From a checkpoint of a small mixture-of-experts model trained on Wikipedia.
Size: 14 layers, width 768, vocabulary 8192, 166M parameters.
Below are experts of layer 8 (counted from 0) of a mixture-of-experts language model. Rows are named router (the router's row for the expert), gate (a neuron's input weights, with its number), up (a neuron's input weights, with its number), down (a neuron's output weights, with its number) and show model dimensions 48-95. Each number is 128 + 24 x the weight over its row's rms, rounded and kept within 0 to 255. Numbers have three digits each.
Before each expert's rows: "comes before" lists some tokens at least twice as common just after its tokens as in all text; "comes after" lists some tokens at least twice as common just before its tokens as in all text. This comes from a sample of Wikipedia text that the model never trained on. Tokens count by the router's weight.

# expert 3
comes before: " |", " ", ":", " |\n", "\n", ";"
comes after: " |", "201", "|", "200", "202", "–"
router:102099168149120144158121073130132191117107123124131115129139106104145126120095127154122132126113123144093148121152110160165126171118104113113103
gate0:160163102138122143116142142096121136159159135102115144127125115144162166146169136104123136136141148175101185125116102096096144139071147152117114
up0:145152131159111176129109106081142150111130150149163093120163136150139173099156097133091112113160093157106145085129154147109138128150133103112136
down0:143093105172101132142142138129117142117155108116117163127186126117146137114094088141151086125150126116119102171135151096131081164163112093121134
gate1:128129150164119099129128111092121138137122124087126175132101110130137118116148124107143128136097149149126130127135145117148116177143089127142152
up1:149089133129121131148140104105114130186107078120117121096139123116139097137174120121128114122158121156132104138119120098126126152120116155133095
down1:165146105135152130105137100070097113132082099111168172149137144102107147107150103133112124086129091119156126130145139170107128112126120132140140
gate2:159123124148123139149140123090137113102117114136129144158121113152107180111147152105143131097138090149093139145149145105112126109096113060122162
up2:122130123151166107084111106104154154119149160136114146093131164136169127108130132153103134130133151121097110159143114128134087134130135135144107
down2:122109140161141134110155195124080130157140098071143091140130135105135115132135120139114138163119109124116109122113127157126135106147117136114139
gate3:106126081110124114163106144115136105134146110133123135097177150126144146106139144140142133083138126130125115140177169154162148161164162130148129
up3:114128141128151111122089154148117198129166110142109106149131129111144151145087121078110140119142121148104138123129101127105126093160114091156119
down3:116114144144143129113093081123138192152136078162094100119158140141148090136096162111141115137161100165164119102148127115123122115160138123147066
gate4:139149135094148128107118150143095125123104113187112153104157144144130133147132099155127138124130104133107108102147147140105112121113104134132156
up4:129114128127160137126212138106180118085130135125110155082097164136155119152080108099114095078159149164097132139091136121139144138180101116118159
down4:112168101099117153105150128114152132102159106147112146123113116117138114144125150154134126100127187107115159147126113121137146154129094130130120
gate5:089110152155157153134126130150089145115131099163124104143122125108096176123149162134140132180118123079175066109109091149116123134122140104117160
up5:125103178101149116092168142085140148101106149124107130110138144126126191126091120109136168119112126122126152110100096091122133156137130127105094
down5:118134147124158126113158122123147108134148149155142129101115135128099149158118131092125147132136157098147160083123182133200129158148125116084104
gate6:170121139090146132161123094100113144153145160123158140138103105133123113136134098142147128116118113110070115154111127134133146122129118106156131
up6:136108149094158115158118108101118118078145116150116100134126125157090125151150056097113113154133137155138147126098128080133085117150145120197113
down6:155086118136152154103127096105151156142093130099126119106137089136171148153133123100129111115118125123159143100128144132122137118101205127147163
gate7:107121098166119135136144113137136133099102120113131134155189146099157131143122132169099120150153120132091176152153119076145116127105143139142125
up7:164136142133121136114149161111110088091113104109127116133123101148105091130107112117133159137154127101122123115142137171089091130123112127084180
down7:169146109154141168129164098143093088142133155116128127128105197139129111091168138086148132150134125121094128114102111125121133133125132162105111
gate8:090106112122125156138133117096158146111138205132115136104163141136137132128135112107104129131109131162103133130111088145115198115115141134097107
up8:122115117153178144166121116090137128165119091181159111093117140134146114136068094086124120152109171125112113081156120149140122116126108123139139
down8:112110133132115129137133146122102171174086137154134123141110129139126119129168165108185083177098164101131143109132106137181139136134095127093180
gate9:128111113118112136135120122098116121107137097148111138152134119135146086105151129134124164106115086138064122125097168099108114130128115118154088
up9:088135096106139135125162107149124082138108142136090123177121127147067151102127110078169106174156129101106104138116093115129117165151154127121101
down9:137094138115124151093113144140140113116133139123128086172113146116087157142139146132133134091082170138156112100122121118136163139087121108115159
gate10:140165133170166171162110124177116118123157112104154127124118179118100134156094117163098129146131080138112101109121106113129107138143114123140156
up10:098165154074118121122118145098116180136141128162138107097128105143059110108136100100135174170108155117144113106110121102117139140150118108097081
down10:134130098148069110150149123112155098124116162084132134057143125175120121139127118144187158124126097163102130111111167123158132140143134156098136
gate11:156155100144123154147126131079143127153114113115104133122107149111139153137114145126089157096155123151133108146124113134140119129153117131154104
up11:103119132131112111147150111124141162120099140126199137117139112142128122141137104125203107116136156121129126145133112101136123083103133128125125
down11:152139152094097125135152133106116110150093098124129097095140119160137105109120132198144128114123124080127145140133143109122158113142146156169113
gate12:154112179146134103142110127118141146152134115167134097088109137132172124118143114118163087104118132115146132124130107096126080161116137140094102
up12:170157167145151119137087153157125140157139141147170140138098142188159093113118071115148113157157156148112118123117110141141114133130102073114102
down12:184116117109127108123164070131135125141095103130131121159144085175146160132148115106137112109118117121172150131130117120105131123131134121139118
gate13:080158128169136117132083074133123079125119151138145148129137178113124139102130103158116143132124110112099133112128150126093081129131186105139114
up13:156152092180124123106067143088103062096161146115139126126123162169130129102136109164112134148152164098132123155139101106096090112116142124149189
down13:095113137116134112108134124081132118168173165111117102132118127081132140132103157048116103131108138111113100143100132123153165140102147141173124
gate14:111119094181125177140113133113155126166116152099126141136108098112154151118111142087118138157123166100074134138143085154080116144104105134100095
up14:128118105125125127112165131106134144110127150121160111157106125112119134113109160151146142128134088107169149133123147146154133126094145154138143
down14:120173117128157106125135084099110156127108128118146128119117129097159165106120099116083149126117108101146138123125101150124101158100131126127119
gate15:131153150101111153139151152170113096139135145120155114112083143138124135125105130137094105172114152135125153106166123122112142135088144119134167
up15:132159133114138108133073136154144132112154126100162109165092131130122107157160095166086139112134133140103061124142108158138150171146126121080133
down15:114148164138170119129127152137114129109124151152131140174135093147136126127179112181098126120105133126140100155132125084128133148137108157129145
gate16:085164152127125109138115134127149152098134116173105143157125127151126083144115138106131152107068159111097089075153103153154120092159116145127126
up16:087136121123098112165147135145135104137157087119117147117101141140130136129143173142109132152115121149137119168109114149114109122112150119130132
down16:078148112119112099111128092096095096124194158143121126112135132152116151158133133103085093122165087146124119163125123119158138077153130138108101
gate17:139157083108101122137123097135088133130098121197159125103157147146138139166108149129118134120163093142093177129147158143096187176126149170134072
up17:136114125154097130129095109103144142069125096136161110066113124140140169135122133128107111130181116137115131131132165119131138117141101148114115
down17:114151111117084159159171128154136159148121127105119155139178097129135113103112131136156103102096170141102093104083155115099137104092134141127146
gate18:139174113098112126118160122126148180098128100146110084139151140145105157128123153160130100101109113102147079129160132126121105145122156110122141
up18:131092124137116126133092147087100112145108117116141131124116134084133135125140170088112111135134072096113102082103156166095127124123108132129134
down18:123153137142162146127113153131127114139120114114148148144102138110120082170155103095112155159096142139140118095117141148172115123123094127125124
gate19:087100159129104106136097174086120143161098145141140160160101127116098104133091119169122122106163107124142144166162111144126082154071115114129153
up19:091144164132128139146154157152121125141167147089093130171107158104169115167111139113131110142104104113110111135141140077154121141151151097156107
down19:123128162139101129114137111126149158138142088106133109084109097084139082099078124155104080111106130110149125120121146162088147140091139103083120
gate20:089145128141122119150132117126092148085077124157123139132081135167130118110080166150094165150144090168117180117146137114160115094122095125124114
up20:124130142115124157116116154146133159096106134160150120099150148119120107136098129143124102113151114100152118152114128134122158163117114111146152
down20:135157137114098127124150142118136134103120148154139102088150125133126123123160122137172095133096113140128123119120182142086141188097150103123142
gate21:128117168141131112110116107119142143136142121088167109122109150111127128105131151112151130126112151165162128151120144118077137103137122104076099
up21:110149111147151134138138153144125115123101078163131166114127097157148097122145143164121140111098148143127128103112095108106188156129132147139176
down21:086094124123119140104140128127124141143120137133130146088153133150086106143146110145087100092112097139133144166137112107116114180168106133147163
gate22:161130184143127125139122155151109154142142104111098120129137159131109143118132070111148125154136135086131118139126099143150111144102112156173090
up22:073104131120132154104157129130149139152064126099084123102121113170128104074173162094115118143134142153141157115118140085087157127116130125095121
down22:128154126115173156118174087129167094153126121136094142133148090155108138126145101097098136104114161113148114134112157124101121130135166145122143
gate23:112163120116127144154114094113133142141088067125138140106138130110113115103134126092083146104146150129105168162139121138131118126135118135117127
up23:139109129194109066111143075099118152147105111174152143163189120106088131184108163133121124133119085073141126117140116143126100118100129139109125
down23:124151118137097123133175099122131153103132096106131102137160089110145142146157153134118118165144097135165084117140195123089171072092131127113168
gate24:147148101144147126100150126120144139139124091104150142133097141117107126096127136142111149094119129087133126171160124137135146127130120116099124
up24:166131134159168158157150103145156147092135163136135161158139117108139105117138140108151142123099138094089110104122069089120098148137105112099113
down24:104141111151155134131119121153109137123108122144119112156136137138178164145098159131142153129159127141116113136126092134127136143104152154115092
gate25:121103080115084152098120089104128134136119142104137118115168141149104141117169115135131119127135078121134086103154109127122128116127137143093160
up25:147086107141082077107133135145133088120081129122167128128108115147142154080095165129151186167163161105148165133080130174099132131135104146193121
down25:132138137134142116184108124120121147076134129151155128095097174133139151103098134155148112110167177153154153168122093101120136127186142149137134
gate26:116114163141136146115102098104133158118081146139148121144140110126097111099060107133121133130095183163106099122140116131153122128108134151095131
up26:116111116163098158154107134146144123136161170088142075136084105149141135137116148100109124074120112138118126140143132139144187126121177140121107
down26:164111134159089129123148161127127127142153151136106135106147131080112172138135178096124130125143091118118140130160134154108128145129160156168117
gate27:106154054159127128140112134157126139112136125123124143104121134101129140167102111109157089172119128109139127151159130126164176149117130115151115
up27:078133139160100162160124108123110138145130105138132144089187146088117181129105100142145138136113117100112144121127143151116115117102137120157146
down27:112146091189125113187138135112165117129103103118110099119155114091122132134094149156121112085151133082130109151149129119136097145150121141155103

# expert 1
comes before: " |", "0", "1", "2", "3", "4"
comes after: " ", " |", "|", "–", " (", "."
router:126097090115120140127141109104068110131140153182130160130147151148134134131131114153105200139145144088144151120124128168099132117150167104127121
gate0:145134137130114117101142134105125128125154121105152141148109095143117127134130116092173116120144116101163112092129162150117146048102133115164106
up0:127146129106158102136153129133099126081122138166149152097082133190120123137144140136147127087173143136136104101132149114076171104149155105135131
down0:112088100128160113132124128115110124134067115121151101143128112135168136140120145105119091122121127089141150138121135138147135102139149126130137
gate1:109123087085161106157119164127135131084107103120123136098114125112127139094167155156141161130138173132143095113155085169123112121098160146115160
up1:108124132141110106089136145110146127112137103116175111126121122103136073144118129123143115121092123111132146140110117147176108111126078128133171
down1:161075125130146134123080139119166109110128129114150109080105116111126120144158161124074128153147128108149143114164149085127102145132135142100128
gate2:134139142112125139154120144110154095145108162109107126140143134122110158120154139130155110085134143148163149135116121107161091147135149124129113
up2:142102140139100147116157134118156122120148143119155112087131138157125105110111131092144154136105146148099100147114170106113153122137141127122123
down2:113182143113120180144123157169141149111121116125124158131095139095164142170135123106119080147153142128120109127177154155118119087119154136110131
gate3:126126123100114113133150132134094168183112100101179140180128119124086101117124118118160153126114129111121107159146133103132119112079115118165151
up3:175110137142151177136142147143145140129078144132130140128141098110125113113115170135113091166131127168133075120119163128138158105141121083065119
down3:118145137164112134134161086163118092133083122137154184139098141132148124130076061176158114074152130121144092116128087126129123146130122148143062
gate4:154167136088132128112145157108132140113129176120145105160126136141131106104135090110091146139145157155146089155154146170085155148120120171090069
up4:101130138165126147154146125136091114127167127103126132133136135146134081153127114129082123161106088115149126181104147133101120157142153132121085
down4:147141124168130103169121098159124152143102127111083102145152146132109110131165126109153144107128122111147153136139113134112144082159122104072122
gate5:110143118082080156114107113138157146147132155164118143134141142115100165138133098098121156142135132135114156170150145154126120162122166124110121
up5:113114124132129117090137108113172132121117114139101129144190142131126064104144167139123140174123122124117114135131083160097124092147106136101175
down5:081110196136120137134173110107125132106155116109139116111084117118108118104114079161141121111132077118132140111147133107129136138135101108122129
gate6:118160108119161136147138130096124073156130127127108130117105135122112131089139161133123143161097105114129138140141117129178150125082111171165128
up6:098135136101132120119105064099141130134117112111136098094183100142108168138149070123115137127163141134132077104135129120121125136160126118105084
down6:144099155130127090140131098143139108134156154140143126094163150117127124112149124147101133104136149157113101144107126147168115111123139102131090
gate7:162152135133144133150132114165122112092096155124131108093133109121128147155124144085156101132147162136116120100137162151153136126128145147105086
up7:131120141184147127167150161094133086102129106138177177132100101143131106135088151117158121120084089109125135155158120149117164151152199151112133
down7:175166143143129159116074109115068197129120110102127127188111135099170131155143108144124128111141158116148130144158142145109151125153113128136131
gate8:159169131179084114205149141145132122153103134146121134126178083131170170114096104125103135134132110132104134132188123164111103132120134139090104
up8:104120114119162065124093098118122109157136120146111125163128145167129061097130139129115109115125122130119181153126133144151162136108144146123137
down8:116140133159121106137105152138113188122097104131169116119121139128095146110100109149149099173122084106133120112107141146197114158108139113144111
gate9:103153099132129131160138140152180136150118083122099149173143113126096168154127163157114159141120126125119140091128111135138150133112092142158137
up9:109124142111171155135147130153130138147105122117142138168123069111101158155121110168142097133149138108070151126190136126128137117158108122148105
down9:117153150136145095138127160168138119120087100149087143180097138146097098150145115130158121148154119104176154122147084125114121103097164149125117
gate10:126117113131131123129137146134129116135097076110132112135154131073116103179146095184097116130122143097142154121128122135100117098094138093167169
up10:134120148116102137134125114131188161122137148126110167056173180095143151135125091123107143150109138139121155149117129105162156109126153106125145
down10:114087153191097136116120090139133112167108132155130097102120084104140130111112131161100148111122162083132120136135116124165101111117124142159171
gate11:133132127084130130142122096142106087123136101157111111103155127161155144147163156106177123129150100093102114154136125148114112114132126138100089
up11:125153115115105156129144125136116138129138156185141139139196133107168137138131098123105129146151115179097138133117132119161087105118137123142108
down11:088133139142121160114125143131114134103126119153135136127133118120105116155123123117098135127165137086121126146121086125129135111126129097125133
gate12:161178134127112180170149145160144108150118153117110127131150119145115133108141115109097175108162084106129138122154130127150146133136105134129084
up12:134113100166152144153126116186137125144146151155117106143155148113143142119131100104107109149107153117138122121155105132145197131158178138146141
down12:061146132135133144125114117131155148144168131107158104095133119148136132122070144145124112154125207145120136146090101103134171085138156129150102
gate13:102105123168110129127133132082131110135089125135127103096090156129112154091139115137141113084105133118128148130125154134089107088134122155094066
up13:149120120144094162095105111122170114116149155119110144111150119125113158115101123169166122153082108171143159142134171115156109126144145094170140
down13:117163140119095122130115171133090107151149148135126134131076102143138097121144106142097129074123130111118146163112126164081138089131112147125125
gate14:091103174170104137110134120124072146156105132138150129138106156139118105133110141151149128113107151127111101137099097119122108120174149073115106
up14:096107125116116109130177150138161163077115152149142133132137109150120117099127066152099135146108130108179143107147126055106103121120124141151149
down14:138111151102090080101134104117129159111086131172123162097145114152100121164157126155104151162093121134171133080150149131138150130134119130159153
gate15:136165102154117156122110139033152142150132118121118097151116141167103105120120144135130142111100106107136136118124102074114100139088140120145148
up15:145128180116103123132152121143122150164134137143117131151177079108094177129116117107130117137081167102122123087127138166097126119091117138097134
down15:131158161136136108101127145131145132077180140088189134153137129114160166105128125105173115117103149095146110078112131120146158137112122110121142
gate16:160167140126099118125096148159178106123137101164133156170079135107094120082090127138148106122127182113150135127138116116154087142118124098143142
up16:166130117121083098135117106153151135121148088136155167136181160137116172090103106090184144087104138139154123113135131179138161137110106139132107
down16:147146165167097135137138128159123128119179125148139111150109134130059120165113093149105089122110125128170107148096127137192123125167125104101136
gate17:181113119129091144174147115159120120147130106130139088102118121138183174155165092098105149137136168103111089128151100113134146126117113134120139
up17:106160147136149180157141138108112115087136163168139135150141111105112126135117111173120090101095142124114102104119131115122198085110125162142135
down17:129097138128143096116115109120093102182119152139159101144162150158122116145156159149093134148140156144125181102148150177154131157141162126119117
gate18:138189074082108136106122080113158108130113148107146151191099136157096121107090120136135134147145072144121147092100130107119132148105095130104129
up18:124145175144152124171136142183124131120153101132070128094095145111136109146108101113135134122125167095086071155117154143096117143117157123129124
down18:099095111143150126093145148121139117140121140183123123123122131134117060134163124103167147131181164098127101145118122145093166125073123111122138
gate19:096124087115105114140143125099097139156126107132180107152170146169131151114130167091124161096140134076136172089130099179099116127123115156132148
up19:101124139094169099115138118156109168160147119143117141127124124152096122124125131141137117166121152143106185126126156150146128101111130138131145
down19:155145142145172103100141128140164053110121120119135167071127098132140146140122093150137109163163146144126135133110111154126145157094145140089119
gate20:091115140103132114144130125097121125140140105134086095103138110085106118154118159129133124101133144098158128142157143131128146106120146140116140
up20:165125122092169113080127124130149167102139113125157143095132137149111130081118134143174091163098097131137105111113130154112112128116113155123087
down20:120152172142091137170144126131122096144154113144131120104105128160112127146120138118177132163135130124109140130115116133113115136173141136145099
gate21:112100141106121140133094094156121182123135164158127128129099106110156116090138118113123113128098149157164163182126136130125114144119109195114111
up21:106155127078113149146150117145110129128141125141132099071162110130099153103092123123161156122120089106114115092075102094112077107119137131133106
down21:152138148100088145161143114126107114090113138136162107127153144133144121147117108106144120117078126142102132089139130106069145126111128152099130
gate22:140143127125107143122139160105114151182138102149128123112125132094083125141108148134128108151158162137133194148132111174085152168109125151140099
up22:123111102106148149114142207156129118162109090098097136144115132139129122149120151115152102127144165137093164146125134132123163140147140148113132
down22:125098109164159091152153130115105092139204106148156126127119101142160154108133155156122114116158135147150081109076107138108147107119156132142121
gate23:124123121113143132093159114113089192122109144157115144141091132152124149151116104126111112146116152153107136135132134108111116150125110077147114
up23:104153135161140120114142090114144160115173151180154134134110156140098165138132127072119140093135136173104149191109153143122072164142150091148132
down23:100123089125123110091135147099097161092143140112132100082104168131123116135075110103142119126122139151110150142138104120141094106137120100112161
gate24:134152158127110111107137124150125105147113103156149099116128120087142158103117099126135121178144122115130121098108120102130083141148147136083139
up24:071140110078096123166155150113140111138163170120144148129094096162072102157127116111129166152074125155111148115162125119134098112188115099156116
down24:143085150123112123109175096161139149123111119146150110107122110100113162154090138130133122124156142139142083156107079104127161131153098116140104
gate25:133103128107145125150123085126104111183145132121125164136128112138118129108101149087109122128141149157130126155128157125057113126133117130138146
up25:101117090118114138147082154127150090093116117087147185113114116137083121138094137129139107138117181123132089083107108109142118102093125079112132
down25:114156130145153081164118110126079112145128149142134161132140165153105156090156117146155093134098147140098141194112118116126119153088095132144163
gate26:105183177124100130113112086127108126129105155082104113139155130165138108119188141140184188103113112163137148095116083139132089117139127158159112
up26:130103096133113109110120168115152139129140112192098125122131145139124162131120103130160098088109136132168128129086150133116098130170154095173111
down26:094150097112120140134170107126176147095113110084126128132103141152095114115112101127140128128168103138111132143113170148148146147161128131092134
gate27:134131150104113102126111102142137168098111133126124134194165138138156146181155146120119100139131196077108114102082137109093105144158097101125115
up27:107135158106094118118121147133138142146148124088120090159118096121162151148115154153114138086146183114127121147152120158127117081139132100166155
down27:136144151111157145087148125155130134127127152107146129155135126168152124125094136094107117138159161167120120141117128129109120147079135150129126

# expert 2
comes before: " ", " the", " —", " L", " N", " C"
comes after: " |\n", "\n", ".\n\n", ")", "0", ")\n"
router:118123132114160106137143132129128142118078153120140156117112164086123123111147139174134097141134121138108134126152131123128111118056126128110129
gate0:138128122122091162172100162161112165130154130125089141086089094145127113117127090160127101131112131148160146132143115120144087098126116202107173
up0:153132121091128122092140131134133139107145076122106098116161140142142125066115132130137127128110144067144134103062126141121152104130103108154145
down0:134149142111151121107087137176126132153101128123142151098107096132168139117099135124099095132166121100137149123178143145134119131138154166147159
gate1:182141123151100099131141133118141150173102152180109141109085119107129114145145115125117142142140110118131114145149122104126120182123161089103157
up1:170098106156115102179115113142135134146066122125124148112170143147088158123157133120085119157128129096088110096127141160115118147134169112116111
down1:148093106168105120123141129119138083128145086094127179087119096144124115107158108117107141124169124176122105128128140098154137124140103101107103
gate2:141099130127099154080126119114132106145120169121152120150114137133118154104179090118141159150106163101148148115141102115180141172112138131118153
up2:142167154121117164119160125194135145122134141113148120119106139147149120097136104146098127131170150147141138109165106179122139112146117143154124
down2:084130172169127113164111070116147145121159110101157046112149052166126119104116113116125155101125109135147129190128096120147167115150155114164104
gate3:146146109130126103151104136119097147121127144121117095089103191105144093142097158114135133101098159131127077170120152127121139133136112112130117
up3:116164087117097126141133156085143129100111149111117187112163128131111124123193131100175079136157087150187093128112117123112091142147126112096124
down3:121119075145138145132116130117126145159136149112117070154095128117115160084102139146111156121104124116139107093148098117139133126079154109079137
gate4:155135077097155117145134106130078162113141122147102135102135139135136122137093122125133148142112156107084117144120140111136158127149082172109084
up4:134136102156188132136172144105089157089137122107120105102075130106130139118150101146122136123146119114093099097118080148127105109123113142130102
down4:146107088101140096116174106111142126111079104093112121094142114142115115154132165108111144141150136126128106087132146060145104117133127169130136
gate5:112151097138075125162086121138170090128117130111167101127117119103128129097115104115070153131153158098088162131088149144161135093115126101134117
up5:122186139099093173145114151155126143095122135142090140113195114169144127146179114134110138147091131137149120154158137111099160140105080094157077
down5:146120112113130147146107160145143139174089175113150109117084140157140101156122123126142122137163127149131133112150143172068132115105120169153104
gate6:101100146128099136114132142133097161152098136124130097123130121134109131154118121129150104149125146151127126127115148105151149140092093113170189
up6:114111113150173108102156108160161139135112127146115111118094155125107109122114137142099155124104075154127086141145120131121156130132109168114119
down6:106114127179080125159145115129153136123116124110111133187126063134130077142124085169106124138126122144140155122142115158127121092145112128144147
gate7:133108116115123157115115104126146122100140134123134116070101150140137143138101156136140153140129148110102157143149109108109150091148086140119168
up7:150096142157128121171129076143145110109125098121122125133122121137155121102141141151112129183084102165136124122178152118143146090157111106148134
down7:135129129100141134081119160133130121149115101146122108099149132141147124095090203103146141155093153182157102101122137166107144123113120118116114
gate8:123128155083128145106124103146117131091120137147052146132128105114148149114175135167103136150083100105138108131128138087187142121102137072124136
up8:106139124110133134171125111133086116139129134111111118069107119157103125129126118081152144088142152106097157154122140141097094150130076111128131
down8:109140124127133118122097099118154068133125150108104124114118166095139137101106125112123153150149135102140114123147187119135091103163094124110110
gate9:145155145105126137126105088081132124123139108109136101121081157132101120116145126096068119146156103119088178082110116108129127128148145108148116
up9:170138165087121135164139173111137146134105129145116134109110103152124102120118112092114131143096139101119106132118115145118113119133149146112122
down9:087160148100126094117132086127139182129126183132128154099111162098173161067105172110109099115079123140145180119143149161170142139152133137134118
gate10:141138103107091075138124135118129159150143109131103134170136090151152128124091210076107097138166141109109105132143099098081181121117159112141099
up10:143119082098095135139118110134153128099135182173079147156101131179095100135136116101169107134127165111044125136119116115146173150176113131144121
down10:101136115171110108095152141126086113128082102163102192119143128078166076118160158126124117114124138143157104079145160138155128135122142146086177
gate11:145128118101117105093130129104131107105108174132113083148112112089136144109108150103135157114168158125074093085129113122150162150110126125144142
up11:122133116142106151100162161105119136120093116114068110114113190140129164136135164200150152127128141116141106141159134118177125134115106106127141
down11:131113170161116103117147124153085113135114108134113106119112123124156096100108173088144109088090083181126095124136145146088109120098104108136110
gate12:156135126129126149175105136136118174143157165134148156111112115127127099100072117140139116119177103098114179117183093150084120112104123099117116
up12:111126081106106102149099148089122101146092124126139136137111105161162148104125113139112142085124113139111121134108143141120128161130097150098146
down12:080098136106135099114138100127117107135137152117102128094083156143092163097184107146155093125163089134155162086112127106107178154170134126099129
gate13:140085096118114135082162094091133098141134134146126164150155072089123101136094152124159120131124168117157138140147148131123171126123118093132119
up13:126115083175122196145110090101166083095103151147141139144079100103131108129128141131135164159158134155099112144147197125107150103105153111120149
down13:164148119156129098100105138114128101126093164112138166119089075102148084085157113095152052162149115127144100128151120136136134149144110144113138
gate14:135113161134164153108148124144129124092112136172148094080107103150123159132102114161175144129115161114123155168142179123149123155104138109104118
up14:102139127109141122116110101150154137135148167120108140124122155127155101111113124105114119133137163114147098156144093080107115163162153166157175
down14:105118079110085122123102162104131152113109178118151099103191134126090125111120110124138131164153121134155098110126117137118116128174110188104155
gate15:146142134127110145111144148137125134136123110142119131141103114133115137161128115111120165115118111119147128118135110097107165128095119127123157
up15:120105102119167156086136166165160108143112117105112171198110134118130085119124104140137160173097119094125130114064117148113103114128106135161129
down15:099144190140080122121139111086086131119103129087122124140140152131150098169137119144131146151125123101146130119091087137142143121140137116101099
gate16:138139128129093108154183076101162146124139097112123107123113084133129140146132157125139148150143176148133103156109111147110083103098144135163130
up16:127122104124095115118157162135121169061131105125106128114155151153146110144134136145135143116141135120124160121116102173111116123125126146114122
down16:152131155168132141130116110142154122094115127181100144155148109132154113111106129135124123148103150139114097131140176103165162085149078101162156
gate17:137146141108111126115150099119146117173145164116130072125109145110103115120144124123142123126122121146164151166128109125083100105122095132126103
up17:146130148130122141136132085151114141078117135133144116134143129119107152114134176135115147126146123126104190113148104114100187132138149135132101
down17:137081134101101089110084121130177142121130082121141155144137123134124100164062129142147133136147102131124134122139064158078141142097095141126091
gate18:118116134133069147178187109150106116135113140159143123140093117110163091096140158110107065131092099095101109159141135138108139106141134113144110
up18:090133132175136139144123106073137097130169143167120138105184150159151095132083140127053138149102142119127090124091150117124125125142125108100109
down18:092120119117131115155145157088157107117126148098121128125134153123183132130139116161140109143154102156125190138140127109136144162116138089118127
gate19:115131125138102123131128125118147099087109113111111102141132129078152154123134057126128116147143163148129140145100166106146120116116079115178129
up19:103128122130119114051145141140180089098169119100133130108109145121107141092191079134131160139117128099151133126112154085067118182159153163139158
down19:144076143129131088105156114156116093138144083090111105144152156123145151165136171150141118134121132172141132101160143135135108080145109151128103
gate20:126103132089143092130122105118160074101140102094087127119128119137160165135121136146117117117131088124146167166122142183133118121127132141135128
up20:156132157139111090097134129170134106137146140143131169122152135119133091129160145141178154089147135154140142135136085146131158140159170121166162
down20:162087116141141183092155093103113113134132113143150094140147172139099124138135140091134099173087142136128150113141125133122095163146155147129169
gate21:141146113147140138138146118132128066133137133140135143125150097136192123110098102124106089138118153132113106171153101128100150129132157066126102
up21:176128137153118176148142140119121120087141116086200143113117104132161118109148083132117117150132146110163130137156133157132122153126138124125143
down21:139124131132170123123167133161136109067120116086114104118145127118147152104176127134146148097156154129155083133121136138113122101141146101116139
gate22:176113112088081125143102140146165130106139117131130125135135126097108123151095097126124147140158172151160076121100167115168136093142111125173207
up22:164112119091166164140128084136106146130141154139120166118115129125130100103122148114150111146177086104126145138171161097177143153100077121137147
down22:103107110091186117137114140162147153128115133117110142105123114168097097138162100131149118117172123098159149093122127107146150112132162125161106
gate23:147068118089130127143109121134103153148130118112140124154098142156149127108158108121171088114111142111111102165114130137176147160122119134127122
up23:100141113148087128116116119149123122107135091148109140119138116132113131116123100129124128109131129130154127155114169096141134131090116177099127
down23:104164181133149092076094153100101144110116107105104124137132133162085157132123116128126132101118119152110155118136136135141122084140098153111124
gate24:115145120118120094092151123122128143116124175126152134162169082121130112130070113157132141095126171154133128128135140153136121167102132160121140
up24:122169121134137126147112128118131130123137093110111136143115108137120168122140127106128119129131136137139086167086097166104112135149089126115142
down24:096139105139076161133157072162135137088130159144134128123141160104111165115121119108124136156110150125159163114167119100129151126083117146100147
gate25:135170154155131144124115110096140098121112155116139123105121144131134111153113108112145142135129059113133115141196077146124149138156193163149163
up25:159130098122118134133103129113134122105151095133142082144131153100151135157165133122116112090136115082105104119111088077128103161122078122121098
down25:121131113141122133088152081147150092154152117168091139127183162103140149145116085093130159130139128109113125097116127115126157126095122094134091
gate26:087106084127117131166158114141136135097109103170114136141117121133176105148146135093122168113136144132140190141146130135163117180116121152104128
up26:112144148121184125133132134108128154167092151142142075123129116112125117121141101115085123097136140110115087123112108097122114108141138101133154
down26:105126143160154141168110115124178120101145165119116139083084131182133146134158124052104160085122104132132117112100120188156129135095107121134148
gate27:159128112109172070120152166147161130104139065142110129115162177130120162106086098130108138076116123121152104138119133132139163126118129133085139
up27:128113128142086151086130121126139161112180134146136080133118147161089127132103164104116103113089116124136145145167158110104114147128140104141088
down27:174101163127120147097131146145116136139159096155106108107133088118122113071109130097113143118155095140162162113165113126144095131097100131085109